Weights of a small mixture-of-experts language model, trained from scratch on English Wikipedia.
Size: 12 layers, vocabulary 2048.
Experts: 288 squared ReGLU neurons an expert, 1 pick a token, a softmax router.
Below are experts of layer 5 (counted from 0) of a mixture-of-experts language model. Rows are named router (the router's row for the expert) and show model dimensions 0-127. Each number is 128 + 24 x the weight over its row's rms, rounded and kept within 0 to 255. Numbers have three digits each.
After each expert's rows: "gets" lists some tokens that make up at least twice as much of what it gets as of all text. This comes from a sample of Wikipedia text that the model never trained on. Tokens count by the router's weight.

# expert 4
router:149142131094103088117126120090127144142157120098154102086094087129120131083122147122104151160142094126126106128116103164139120144137106124158136172110162088107112138145150132116135161119170095141152066151102094137139144103144124101066125161116171135116110141110119139153101104090172078123093146129142129135096110137128121121137154122084133156124112121123146119108149083118116108177125
gets: " the", " The", "s", "al", "The", " M"

# expert 9
router:134094159118141116137064148155118158162136114130137115111128119171139150148111152139157096125088135127102097120122120114114170121085108097165137138167121118097164135114138171140110094121146127146121124127141103117147117109173132111185126085132120120073114149116161091136147112134130162144124142085150072109133150117134128079171133122113137138131122141123117080115139138118133143196161
gets: "s", " |", "-", " p", "4", "es"

# expert 2
router:137139135120141168169133123156136102135116170119106132139141119153091126171111110137115094100166132144107144095167104133145160178136104130155148117179132141146113133131110133104130138068173129103104111135151169119152110104076129148100132135154120092151141150116084139135144102119119147099143082154095183108143131096078143104105117149149177093112111131148102136119120131137147098117133
gets: "\n", " to", "\n\n", ".", " that", " with"

# expert 7
router:124139134145136108138138143159138126100097167117088127086130154095126125133139113156137109166183167158142118099125176118157090126150140107082120091145121134110167115153133111140108117112107199113123176123153122134147176141112106164103137105104118138131150151129152137151097152139157125120153133104143099148109122118141119114099144125159124109090118114085079155106109166152152160104165
gets: "e", "ate", "ion", "ation", "te", "ing"

# expert 12
router:115168095120113135133139136112141086122138153110121117123145118117104124112140126128128126134113137149146110135061165109102136166138110114149096146101120086083107183133117084128135148145147139133148121097111134105116174126129163190113136131149162126177124102103164155120109122100107114116119143152169149128167175104130090076104150163147124134149121157124118101133130122142167167096089
gets: " I", " U", " O", "A", "I", " first"

# expert 8
router:139108161166108135172157096147084132124126131086119133098128104154068122116149101089124123127146143121091141122150172113123118149125109111103085100109153105123120147146150149120125114141076094170098151126113096100106138132110132169146087125115100124104114115096083130151101127138096122142125111144127166129164128117113118155174108080103084117132158144153136075133138094119131142098112
gets: " |", ",", " (", " was", ")", " ="

# expert 0
router:161178118118137153146180101101126079111139163103131089166158138106168146146147110116122145139159114112102168150151123110149159102137139158107110141106108117109061117107119106128165141116134123155138095142118151127090109163159132134102142089099148160120126139124127126156117116155141135117122167062111121121126116170137175166111121120132130117104144105125091169096121094150146111138125
gets: "o", " \"", "a", " re", "is", "re"

# expert 11
router:109115113132102117125107186139100112109140107147129168182113140120143134117120135134106103100132141118099158127119081111169118120124138123142154119189126159155153150134143096134110138149150130128151115148142141148146121121130090075123142098158173111160135142084138120147118119127112125118150166179091128119088087137135154138067132117133110126136110098152163153153133123102070168150086
gets: " s", "p", " p", "b", " m", "ed"

# expert 15
router:147075185136104146152105131104117143138094115073120130098149142158115113118191153144121151177098085117160110112150144129151119162095124129108133127107149156159131109132131114131114127138129163118100149116125142137181089103140159133150095151082119141170141123142139086072134152096135154102072102129105144120136143139124108133148112093154111139123148156114150137129090104150139120126129
gets: " ", "1", "2", ":", "r", "ar"

# expert 3
router:170150105148122155158068130152126154106143144136161131134101121133126105158120106152123142129105160177114132132132124108117136080156115148120117108158121128136158150113154139107181109079154159141100140160108118162107092119116138099109142118134118102126104101130118148159121186123123117135118137131111167145127105119084101095134168165081159176137111130153140133097150139092136080169145
gets: " of", " in", " for", " on", " from", " by"